config.toml
n_layer = 8
d_model = 192
n_experts = 32
experts_per_token = 2
d_expert = 64
d_shared_expert = 64
activation = "clamped_swiglu"
moe_layers = [0, 1, 2, 3, 4, 5, 6, 7]
router_score = "softmax"
normalize_top_k = true
routed_scale = 1.41
balance_loss = 0.0115
balance_bias = false
router_cosine_scale = 10.0
n_groups = 4
groups_per_token = 2
init_std_router = 0.0247
lr_router = 0.000679
vocab_size = 9657
norm = "layernorm"
norm_eps = 1e-05
tie_embeddings = false
optimizer = "adam_variant"
lr = 0.00213
beta1 = 0.9
beta2 = 0.99
grad_clip = 2.0
batch_tokens = 131072
seq_len = 512
train_tokens = 791600000
steps = 6040
dataset = "wikipedia_en"
Below are experts of layer 4 (counted from 0) of a mixture-of-experts language model. Rows are named router (the router's row for the expert) and show model dimensions 0-191. Each number is 128 + 24 x the weight over its row's rms, rounded and kept within 0 to 255.
After each expert's rows: a language model's description of what the expert responds to. This comes from a sample of Wikipedia text that the model never trained on.

# expert 12
router [151  95  69 129 138 156  94 144 130 102 161 122 124 116 162 150 113 121  61 114 148 109 124 119  74 132 117 108 180 143 104  94 158 135 124 115 133 106 116 157 129 143 132 179 169 151 135 121  96 124 173 118 167 117 155 138 111 148 110 149 143 143 125 160 139 163 104  89 118 149 157 151 136 129 137 141 140 131 125  65 118  88  87  98 125  92 165 142 144 140 121 104 161 147 170  87 124 188 109 136 107 139  89 170 117 106 150 128 135 135 104  93 128 180  74 100 102 122 140 133  91 135 134 156 138 126 119  97 124 132 170 146 101 154 169 135 141 112 144 116 140 124 158 134 134  90 150 111 130 111 103 123 112 119 127 114 154 139 146  96 100 112 102 118 153  96 106  88 123 115 134 111 146 127 155 122 142 166 154 110 128 141 125 121 142 131 118 130 139 139 147 100]
It responds to: Quantifiers and word starts

# expert 11
router [106 138  86 142 122 129 100 120 110  99 105 124 102 133 163  94 185 147  95  88 127 137 149 122 120 102 120 176 135 107 122 102 103  88 161 129  85 155 122 148 173 146  92  95 140 103 129 148 121 121 126 135 147 153 128 141 141 154 108 113 142 147 109 149  91 126 109 117 121 153 111 130 140 157 117 134 107  89 117 126 157 128 101 135 130 169 117 145 147 142 140 116 120 161 129 104 133 155 146 142 131  98  88 144 140 156 150 114 117 153 118 136 126 114 135  94 131 135 126 154 156  80  97 126 131 102 116 148 127 134 171 163 151 106 148 107 147 129 120 102 132  60 169 122 107  95 187 152 110 193  86 156 143 110 134 104 154 139 105 132 153 124 102 131  69 164 120 180 158 168 149 148 125 141  95  94 130 162  91 106 116 112 134 114 120 151 107 111 113 105 146 119]
It responds to: Section headings and counting words

# expert 24
router [161 125 126 130 150 155 113 133 133 117 127 121 124 161  94 134 141 148 132 133 161  62 129 135 162 154 134 123  94 140 140 161 129 142  73 136 174 148 123 131 130 133 154 118 122 173 161 122 137 130 132 140  80 115 153 162 112 134 119 139  97  99 135 136  76 111 135 135 187 112 126 114 122 113 127 110 110 120 132 161 108 119 109 126 170 111 122 149 135 144 119 151 123 105 109 124 124 111  89 149 158 114 125 123 127  81 146  97 179 151 117 126 139 113 122  73 109  94 166 104 138  90 141 128 125 107 133 117 164  69  63 147 105 130 134 176 167 143 131 121 149 153 110 150 113 108 125 129 163  90 164 101 120 145 112 111  96 141 102 143 142  99  75 173 138 127 121  87 138 119 136 113 132 151  97 169 181 115 122 124  96 100 112 111 117 134 119 157 122 123 119 180]
It responds to: Personal name pieces

# expert 3
router [117 129 129 101 142 107 108 134 152 133 135 111 106 110 102 140 124 128 125 198 100 123 101 113 131 129 154 140  62 139 100 130 132 117 169 101 113 114 115  96 122 153 157 152 130 123 157 153 120 131  95 138 131 102 134 133 109 129 153  94 126 128 168 142 133 156 132  87 136 152 144 129 147 157 129 185 128 147 134 131 140 168 170  82 118 110 146 105 128 123  75 139  86 125  88 122 149 163 155 134 121 162 116 153 159 139 139 127 125  54 102  93 133 121 154 161 114 167 129 122 167 134 142 120  93 150 158 136 155 116 106 154  81  88 104 163 103 107 173 186 101 125 121 131 138 113 127 120  83 132  96 131 118 148 153 105 160 127 145 154 118 127 114 114 148 145 108 154 121 116 156  93 144 127 145 143 137 147 103 129 126 135 157  79 137  72 119 118 167 134 139 106]
It responds to: Prepositions

# expert 17
router [157 184 176 158 147 148 128 113 126 115 136 151 110 155 123 110 130 106 126  81 147 144 118 144 142 132 118 125 177 137 170 153 115 116 136 115 139 100  84 140 144 117 154 143 123 156 120 122 124 156  73  84 164 141 123 106 139 131  96 119 136 118 131 170 124 118 111 150 156 141 149 168  96 109  96 108 120 145 137 136 161 160 123 141 122 134 145 155 124 118 135 154 153 108 130 114 123 156 153 123  81 118 157 133 152 154 118 141 117 177 139 127  89 125 131 134 104 127 109 133  84 140 144 114 136 129 154 135 137 163 105  91 125 142  88 152 160  99  68 136 119 133 125 116 154  93 120 139 133 149 125 123 170 125 114 150 191  96 136 113 163 121 102 147 122 125 126  88  67 138 149 132 109 124 111 119  77 106 160 111  75 113 117 150 141  75 179 159  96 117 126 160]
It responds to: Common noun stems

# expert 29
router [116 136 123 159  98 131 128 127 144 134 130 131 180 141 131 125  85 152 118 126 141 119 133 127 148 125  99 192 109 134 103 145 123 145 116 161  91 131 150 124 129 140 143 144 119 127  95 133  96 100 115 155 165 110 146 136 142 122 150  92 127 145 128 136 127 127 142 128 134 102  89 106 111 125 150 135  75 123 139  97 164 153 117  94 153 140 133 162 132 105 144 160 133 102 118 117 118 127 123 137 121 133 139 113 109 152 120 146 161  60 143 110 119 120 158 131 134 138 141 101 168 163 139 163 157 140 130 159 161 117  88 137 102 132  73 132  32 159 153 148 133 146  80 138 113 135 102 148 116 179 105 107 108  90 146 121 149 111 163 123 164  83 118 108 110 139 123  95 115 157 147 168 127 143 142 135 113 154 162 120 150  96 192  91 128 102 103  98 145 160 137 123]
It responds to: Verbs and auxiliaries after subjects

# expert 0
router [172 129 136 101 155 149 125 125 116 113 125 140 133 115 141 176 119  83 135 145 149 137 105 115  97  99 152  89 161 171 142 135 139 119 141 165 123 170 128 132 144 113 131 124 103 113 129 123 104 132 137 122 168 148 148  88 131 113  97 115 151 140 109 137 140  87 122  95 133 107 117 188 138 117 160 106 108 118 148 150 105 149 113  71 104 143 112 130 123 130 175 112  91 165 152 159 198 136 111 115 128  88 147 166 126 142 154 151  69 133 145  97 107 122 132 125 155 160 110 173 131 123 166 142 151 172 148 146 152 152 120  97  74 138 138  98 127 134 110  91 110 108 105 117 145  95 134 138 157 133 127 131 114 140 154 139 117 114 160 144  74 125 112 123 132 161 166 153 109 119 158 134 149 100 159 100 130  83 128 154 157 123  95 107 133 102 122 105 134  92 105 112]
It responds to: Mid-word stems and prefixes

# expert 8
router [ 71 118 141 128 147 137 144 135 133 127 134  97 130  86 123 114 145 115 146 138 117 172 131 105 116 122 124 142 152 146 195 137 140 100 121 132 112 106 119  96 119 164  98 134 170 127  78 105 144 116 150  69 129 137 155 154 174 129 111 128 136 103 101  93 132 128 153 112 145 110 158 128 159  62 169 138 137 116 114 115 106  88 105 146 115 132 146 146 130 183 113 100 115 164 126 131 151  90 105 150 172 140 107  92 140  95 116 144 130 110 110 132 147 125 127 113 172 118 119 113 112 111 131 111  82 123 118 131 156 134 152 132 157 168 100 164 121 116 123  97 166 163 121 125 119 114 136 131 145 142 141 118  92 149 126 167 146 124 140  87 102 126 152 130 114 164 121 143 157  85 162  99 197 159 135  75 131 153 149 133 151 138 137 144  93 106 140  98 114 117 152 138]
It responds to: Capitalized word-initial pieces

# expert 23
router [107 167 128  98  69 154 116  91 112 119 133 129 121 162 110  79 155 135 146 137 142 135 168 172 167 130 155 115 112 111 141 121 107 145  98 172 118 152 137 108 126 144 134 120 116 131 170 130 127 122 108 157  93 127 115 137 158 102 153 128 150 120 153  95 139 106 155 144 122 134 128 112 133 134 108 106 114 148 129 161 104 138 149  82 138 160 120 127 105 143 117 106 103 159 110 160 123 118 136  90 121 187 184 108 141 153 150  93 129 157 110 169 120 118 123 115 103 109 128 159 126 153 124 148 163 109 103 138 144  89 129 112 148  58 127 107  76 108 159 104 122 132 146 122 151 153  81 106 126 126 150 115 154 161 143 113 113  85 154 139 143 141 160 106 145  93 132 142 110 126  98 103  95 101 136 164 155 122 106  89 122 129 108 168 161 153 105 131  80  97 140 156]
It responds to: Digits and place names

# expert 10
router [126  89 135 148  99  87 125 102 114 141 111 136 132  99 149 129 135 148 103 151 140 127 143 138 165 176 137 125  88  99 122 147 163 125 136 117 168 133 122 123 134 141 126 138 140 113 120  54 127 147 143 145 112 115 132 161 128 176 143 126 112  66 139 140 139 111  61 142 101 153 154 118 153 101 152 123 134 125 122 148 125 132 165 151 116  96 131  94 126  80 137 123 130 100 173 143 122 129 139 123 114 106 156 134  90  98 135 150 119 107 106 170 140 102 121 142 110  95 123 137  92 145 101 145 115 142 120 144 113 148 101 133 111  94 147 154 118 152 140 112 137 176 101 158 170 164  89 129 111  93 156 127 125 162 111 119 115 154 137 159 150 143 137 106 105 140  82  93 185  88 115 111 111 167  96 135 166 139 119  95  86 146 124 163 126 105  97 175 140 143 144 144]
It responds to: Name-initial letters, Japanese romanization

# expert 6
router [130 131 135 132 139 137 145 126 142 126 105 125  47 122 121 155 122 133 163 114 108  88 113 107 143 142  90  63 149 141 153 123  98 129 120 103 139 132 131 113 194 111 114 136  75 134 175 135 123 180 112 110 115 120  69 133 163 132 149 128 128 136 144 148 139 105 120 139 128 157 129 132 103 141 141 157 147  97 120 160 120 105 105 159 128 128 120 154 150 123  82 157 130 134 156 154 117 136 125 140 144 124 173 165 180 128 149  81 175 147 129  93 129 177 123 138  81  94 105 154  85 103  94  99 111 138 144 158 111 165 139 130  97 125 145 109 129 108 106 120 133 141 139  96  90 149 107 105 130 118 112 157 139  94 127  92 134 108 114 129 166 157  98 135 137 138 145 108  85 105 142 124 134 105 144 120 135  96 150 104 115 138 139 154 155 146 137 154 188 124 129 127]
It responds to: Role and place nouns

# expert 16
router [133 164 184 153 122 104 128 109 122 133 135 138 122 103 109  90 152 119 120 125 123 116  96 150 116 122 127 121  68 106 155 112 125 152 138 123 142 111 146 162 116 160 148 113  66 142 144 125 165 146 130 136 129 139 106 164 117 106 156 162 102 142 137 101 131 133 159 155 140 129 159 127 134 120 123 105 132  98 118 129 138 116 128 133 138 132 121 134  78 156 177 134 123 111 175 146  98 154 100 110 133 104 163 127 117 121 109  68 129 201 148 115 142  90 107 115 122  73  86 137 153 122 106 110 133 133 133 171 105 123 118  96 149 143 124 116 111 141 176  99  77  97 139 119  97 153 110 107 170 151 178 184 153 119 128 145 143 145 107 134 130 155 109 141 108 117 128 129 110 162  92 113 136 121  90 130 112 147 121 138 105 133 122 156  99 187 145 112 153  99 117  86]
It responds to: Table and infobox headers

# expert 27
router [132 136 127 122  97 136 188 137 128 153 125 131 150 125 110 119 131  90 127 149 141 105 147 157  84 132 127 138 125 158 144 106  79 123 125 163 134 126 142 117  95 112 134 137 143  78  86 124 116 106 168 113 106  92 112 132  77 140  92 166 101 144 198 116  95 111 143 139 136 151 103 102 122 158 102 118 153 115 122 127 128 130  96 136 113 117  99  91 137 112 127 118 116  89 127 124 149 120  96 126 128 148 128 113  99 126 143 157 112 124 118 152 150 115 131 175 106 145 162 164 193 119 131 120 126  58 150  98 123 123 139 113 168 111 107 134  87 109 123 197 146  85 122 120 133 204 115 124 121 121 121 149 146  93 113 141 150 150 123 110 105 151 147 116 149 102 159 115 127 116 102 120  99 136 132 171 131 124 144 159 133 114 140  94 165 146  90 157 156 121 133 113]
It responds to: Separating punctuation

# expert 26
router [117 104 122 109 118 130 126 157 117 177 136 127 162 158  92 115 126 120 121  96 142 102 153 117  94 161 116 139  86  90 105 126 144 106 139 167 151 148 147 157 101  85  98 103 131  76 119 129 173 115 120 191  93 106 150 160  91 100 162 115 157 172 130  98 115 142 136 147  82 121 161 129 112  88 147 149 137 133 116 127 121 112 147 130 140 114 119  95 119 178 112 142 137 106 111 134 113 125 120 112 118 145 122 163 122 103 187 134 140 138 154 122 148 129 124 140 146 124 192 106 110 138 102 120  99 137  91  89 120 106 140 161 159 129 121 123 129 126 152 105 142 146 104 130 105 156 142  96 112  86 156 106 111 145 137 147  91 155 132 147 127 120 175 126 144 141 183 136 162 130 100 127 114 111 145 185 102 119 115 148 130 171  87 143 148 135  96  94 137 132 125 107]
It responds to: Foreign name fragments

# expert 25
router [148 124 147 129  90 153 104 103 144 137 126 146 152 164 121 132 142 124 114 172 136 142 168  86 134 173 159 152 143 119 107 167 143  98 148 118 103 148 115 122 129 136 141 124 137  92 122 147 142  99 115  86 123 118  95 173 106 145 140 129 136 147 104 131 101  94 119 141 118 120  66 110  95 154 136 124 150 120  99 118 131 106 151 119  86 108 154 138 119 145 132 122 112 117 140 144 135  87 108 141 114 157 101 125 103 118 116  95 111  45 119 113  94 173 131 137 134 101 133 142 124 135 115 123 120 134 133 114 117  84 109 163 117 134  89 115 146 122 128 153 138  95 118 179  99 156 162 131 211 139 135 115 129 120 134 110 112 112 103 101 130 165 116  93 112 127 153 125 101  83 111 159 120 105 100 140 132 170 117 117 100 121 132  76 113 211 142 135 143 110 133 119]
It responds to: Table cell separators

# expert 15
router [130 144 165 173 127 104 172 124 146 109 177 131 114 103 125 127 106 130 137  97  84 120 129 135 123 130  99 149 153 133 151 124 107 158 101 160 107 113 116 141 134 120 159 130  43 172 161 161 125 132 169 123 134 113  71 124 140 129  95 100 117 125 155 144 150 102 148 176 126 155 156 134 145 127 111 113 147 126 138 131 123 104 126 137 130 163 125 169 126 137 121 125 120 111 156 191  96 130 132 119  91 114 174 121 115 150 100 105 136 182 123 139 129  98 130 142 113 113 119 131 110 170  99 108 125 134 110 107  90 178 149 153 148 144  97 124 110 105 159 137  95 114 194 136 113 151 123 114  79 128 116 121 146  85 175 143 171 113 137 134 138 143 111 104 139 106 128 157  72 152 122 124  91 120 104 148 150 121  99 113 135 156 131 138 125 110 132 143 102 143 150 116]
It responds to: Event and group nouns

# expert 13
router [149  69 132 162 136 103 150 153 145 167  64 163 123 121 117 165  75 143 134 127 145 165  94 121 166 117 110 153 108 153 118  71 130  97 152 180 108 136 113 148 113  99 153 154 138  96 119 103 133 120 121 126 162 159 116 144 141 111 135 135 137 119 162 139 123 107 145  93  92  99 106 106 120  99 105 107 112 118 115 147 140 110 159 147 183 129  94 116 114  97 114 134 134 141 107 130 108 170 158 125 102 119 146  78 132 162 145 116 128 122 141 129 161 137 124 171 141 197 139 119 116  90 111 167 122 100 116 135 153 144 128 113 157 102 164  98 132 136 134 136 125 130  91 127 138 165 143 153 137 166 141  83 118 142 113 125  94 136 111  79 143 145 132 100 140 139 130 130 190 110  96 103 112 121 144 143 137 127 116  82 146 108 110 153 124 134 114 120 131 145 159 130]
It responds to: Parentheses, units, math markup

# expert 20
router [126 113 133 141 151 107 180 137 110 135 134 127  98 124 150 161 126 165 152 102  99 138 132  71 167 126 122 132 170 145  99  89 148 107 164  82  99 160 152  92 157 128  80 155 148 119 102 126 117 134 142 128 106 133 142  99 114 157 135 142 124  91  67 118 146 153 109 133 131 107 128 120  54  98  98 145  95 141 184 124 140 130 153 108 115 111 125 113 123 115  93 137 154 179 152  93 141 119 151 112 136 142 131 103 148 109 112 184  74 107 127 120 141 119 158 147 133 136 130 100 100 122 162 159 126 131 122 146 100 115 169 146 134 123 151 132 126 124  93 157 134 146 137 127 118  64 105 129 157 138  91  87 154 122 145 109 136 144 121 118  89 128 145 145 162 111 158 113 145 175 146 144 147 148 135 151 112  75 107 129 129 168 113 136 119 119 130 134 123 150 140 137]
It responds to: Early word fragments

# expert 21
router [131 106 130 135 174 119 128 129  61 156 167 133 133  93 156 127 110 147 136 113 103 152 131 113 123  56 122 163 115 120 147 115  96 132 133 112 106 130 138 138 151  87 123 164 132 173 156  79 154 169  95 126 131 136 149 107  96 162 129 117 105 134 142 169 143 138 103 110 144 118 139 118 127 119 106 161 108 116 156 119 102 134 113 162 111 133 143 100 138 150 105 119 133 143  99 138 140  93 187 102 127 148 142 119 147 150 134  69 140 169 105 123 106 154 128 128 134 147 119 120 138 140 112 131 143 145 108 147 115 137 139 113 140 116 167 145  81 143 154  99  95 102 127 109 168 150 162 129 127 114 107 106 117  89  94 110 106 148 100  86 109 153 149 151 131 133 127 111 160 154 117 102  94 127 114 103 146 112 114  76 155  98 146 175 186 155 176 106 141 107 153 135]
It responds to: Digits in numbers

# expert 18
router [139 143  76 130 106 124 154 141 115 107 121 155 135 100 134 124  95 155 132 202 129 124 138 156 133 108 128 110  89 110 104 130 123 120 114 119 141  82  91 118 148  82 143 117 118 133 135 142  87 117 133 109 113  97  55 135 172 121 141 143 104  74 104 130 141 151 123 126 138 108 100  99 144 160 144 122 126 122 120 114 132 148 159 128 141 106 153 117 131 118 108 143  96 121 120 136 158 136 116 129 159 128  79  90 129  92 108 152  88 103 159 143 146 140  71 146 132 128 110 104 193 101  88 147 111 102 127 111 147 135 143 112 150 166 160 115 182 159 175 116 109 131 145 145 121 116 142 118 138 130 146 158 117 114 101 126 122 143 128 156  98 105 146 133 143 168 119 126 137 134  95 125 163  80  92 111  99 123 120 111 209 132 153 117 140 137 132 127 139  98 110 150]
It responds to: Structural markup tokens

# expert 14
router [164 186 119  87 183 147 114 163 132 135 144 125 151 159 134 108 128 114 129 167 118 128 134 138 159 159 126 125  97 130 120 108 146 125 116  80 131 144 115 157  95 132 159 113 118 127 136 111 150 145 126 157 136 101 101 114 136 119 126 135 131 165 140 117 116 118 126 123 145 123 146 162 152 101 141  76 129 114 120 110 121 147 145 150 117 124  98 126  99  97 167 138 150 138 104  51  97 126 112  99 131 140 121 118  89 140  99 107 131 167 107  97 132 145 166  99 135  73 148 132  76 120  91 109 105 133 163 156  95 111 112 125 144 128 102 154 189 114 110 141 138 165 105  90 135 122 106 150 140 114 168 148 146 111 126 120 135 146 129 127 130 116 143 178 174 116 115  91 150  99 107 127  95 166 136 147  94 120 153 197 119 102 109 130 105 129 152 155 136 168 114 110]
It responds to: Personal names and initials

# expert 1
router [109 110 120 125 100 111 110 111 157 134 138  81 142 127 158 139 153 152 135  96  99 104 140 113 104 121 163 120 131 120 121 123 108 107 122 112 100 100  93 116 105 156 104  73 123 152 118 148 144  99 100 157 117 111 153 123 113 114 135 143 146 153 149 111 168 127 154 115 130 119  99 101 148 183 121  99 167 143 134 155 150 111  73 113 137 127 111 151 147 132 121 109 124 179  74 179 111 115  90 144 110 105 108 132  67 130 123 114 158 151 152 102 137 160  84 114 132 154 128  91 147 138  68 149 122 144 116 158 143 140 154 159 135 157 157 140 135 151 116  78 138  97 148 129 101 172 146 128 136 106  76 125 131 160 138 143 146 109 146 129 126 138 153 145 113 144 126 187 125 139 179  96 126 166 130 136 112 100  82 132 109 129 158 119 114 116 131 135 145 109 132  76]
It responds to: Determiners before noun phrases

# expert 9
router [110 115  97 118 116 101 143 164  84 122  61 125 132 173 113  92 134 120 132 135 131 145  99  98  84 125 160  96 179 101 133 136 123 152  87 188 134 130 122 109 107 126 117 138 137 138 109 141 140 137 136 118  86 143 166  86 118 115 140 118 149 151  92 111 115 163 132 141  91 143 129 129 156  95 117 161 153 137 118  95 130 145 173 139 112 127 121 132 161 129 137 105 149 121 106  91 139 101 173 159 124  97 127 130 192 114  93 154 126  93 160 125 128 124 116 134 157 167 116 150 151 131 160 123 155 142 162  82 126 110 130  94 137 154 149 110 148 112 113 143 117 151 156 111 149  92 121 173 152 130  89 135 133 141 125 153 104 105 116 138 138 131 139  89 110 118 135 153 148 138 109 159 149  96 161  81  94 159 148 121 135 159 133 142 128 103 138  96 108 169  78 119]
It responds to: Word-initial letter fragments

# expert 31
router [ 92 130 127 129 120 120 116  97 156 108 126 156 127 103 118 153 108 114 106 113 113 120 173 182 112 124 134 156 126 110 116 167 129 170 154 114 150  85 170 161 121 120 136 141 153 134 110 142 119 141  80 121 132 178 135 125 129  85 144  95 130 147 103  93 108 144 158 135 116 170 166  91 136 122 111 138 106 161 130 161 124 139 150  89 169 134 135 107 151 151 144 124 117  81 158 103 115 109 112 100 163 107 113 146 160  79 190 121 131 154 140 156 145 145 111 101 129 101 111 130 114 154 174 118 124 106 111 136 113 110 125  90 108 126 144 142 111  78 128 147 132 162  98 131 120 177 125  97 134 132 149 129 121 143 131 158 133 137 111 114 130 104 121 136  94  95  89 139 132 162 137 132 107  82 119 175 118 128 147 101  66 152 112  92 113 123 140 137 122 168  95 176]
It responds to: Word-final Latin and foreign endings

# expert 19
router [136  89 124 134 122 146 108 132 113 173 162 105 123 116 139 117 127 146 159 156 121 171 153 104 141  76 127 126 115  98 111 111  99 112 146  97 136 126 128 127  88 123 127 136 119 115 135  87 159 139 162  93 173 141  90 158 124  85 150 177 115 138 113 187 155 113 110 126  96 113 116 106 132  82 142 146 137 126 100 116  99 145 148 124  96 154 151 119  87 140 126 142 135 127 134 118 122 130 121 144 148 159 105  98 162 160 110 127 146 121 146 126 156 105 131 131 121 149 125 116 113 121 146 133 100 143 121 114 103 143 157 155 148  96 137 111 141 153  97  86 146 146 137 111 108 136 102 135 100 112 131 124 126 130  87  83 116 177 130 149 166  97 121 116 150 117 128 130 201 125 130 151 122 164 113 118 180 123 120 135 187  97 128 214 107 127 105 106  88 124 113 169]
It responds to: Word-initial capital letters

# expert 30
router [149 151 120 130 128 120 126 119 107 105  98 102 113 122 109 126 129 145 117 123 147 132 111  88 130 126 150 139 103 129 134 124 128 111 134 108 110 136 151 151 117 135 119 123 106 149 137 142 140 149 139 151 114 142 135 150 123 120 130 130 121 124 141 136  99 149 184 117 103  96 122  99 133  57 115 158 104 148 134  74 123 116 120 135 105 131  99 149 142 102 133 140 145  99 149 133 135 109 180 149 127 145 102 130 167 169 127 134 137 176 142  68 100 130 138 112 115 152 132 105 159 135  94 128 142  98 148 105 117 121 136  72 132 159 178 121 124 165 142 191 138  64  97 143 126 124 161 159  54 103 135 147 112 127 119 190 108  90 105 160  92  85 121 128 126 105 121 118 166 141 122 145 147 151 122 129 111 149 129 129 147 108 144  95 138 200 150 138 135  87  95  94]
It responds to: Space before numbers

# expert 22
router [128 147 177 112 130 157 113 151 142 123 135 122 118 109 147 125 160 121 137 125 122 166 130 128 144 107 141 198 111  89  92 120 117 144 142 100 147 166 123 147 118 108 146 123 101  95 129 123 123 121 121 160 153 118  83 128 164 158  83  86 110  99 112 127  93 190 154 116 131 106 127 196 143 137 126 126 120 125 126 126 169 105 139 168 150 143 155  85 128 119 132 137 145 152 139 112 114 123 146 125 116 143 144 116 100 128 163 114 133 112 104 132  80  73 169 128 120 152 108 144 125  98 148 157 157 116 169 142 160 107 125 121 119 135 117  87  84 130 197 128 106 109 119 140 143 102 138 150  86 112 146 176 116 109 129 128 110 105 161 148  94 154 149 116 110 117 113 145  87 108 136 101 132 131  96 134 103 132 166 167 118 125 113 157 151 103 172 122 137 143 117  82]
It responds to: Verbs and past-tense endings

# expert 7
router [135 145 126 115  72 134 152 140 133 119 128  90 152 107 119 119 110 119 113 115 147 114 108 162 109 142 103  75  96 116 140  85 142 118 140 107 143  63 162  85 127 103 102  89 152 143 136 122 108  92 124 111 130 143 150  88 114 116 113 138 130 137 105 102 159 135 118 135 133 139  92  93 119 167 137 158  96 147 121 151 163 101 108 139 127 116 116 102 143 146 169 119 120 147  95 148 145 109 147 125 134 147 121 165 133  99 160 145 112  58 133 167 112 153 130 126 148 124 145 151 184 130 180 120 185 109 120 104 120 147 124 127 117 108 101 106 126 164 116 178 123  99 144 120 136 174 126 152 105 114  93 107 120 122 137 129 134 164 109 125 125 130 131 175 141 104 111 117  91 116 131 140 142 113 171 136 152 147 117 163 168 121 122  64 138 109 124 149 163 131 141 183]
It responds to: Coordinating conjunctions and prepositions

# expert 4
router [116  95 115 114 156 132 112  78 182 111 146 153 123 179 156 114 101 114 130 111 166 157  87 198 113 109 135 137 155 163 101 144 111 156  93 160 171 134 162 133 146 104 135 114 169 144 134 158 139 116 162 113 112 120 164 115 134 153 123 131 143 104 170 130 139 142 151 156 112 122 140 139  88 151 128 134 155 135 127  95 118 151 116 126 160 117 110 141 116 129 113 105 126 120 101 170 106 134 136 107 102 145 137 145  82 161  99 107 147  77 115 151  98 111 132 150 118 159 166 122 111 130 142  72 131 152 111 135 135 104 167 119 130 110 126 101 128 128 107 160 130 134 132 140 135  92 117  68 112 137 107  97 116  98 121 110  96 134 119 130 138 129 130 117 110  98 120 183 117 141 140 158 129 123 117  59 158 133 101 147 142 116 162  72 140 106 129  99  89 134 147 142]
It responds to: Clause subjects and relatives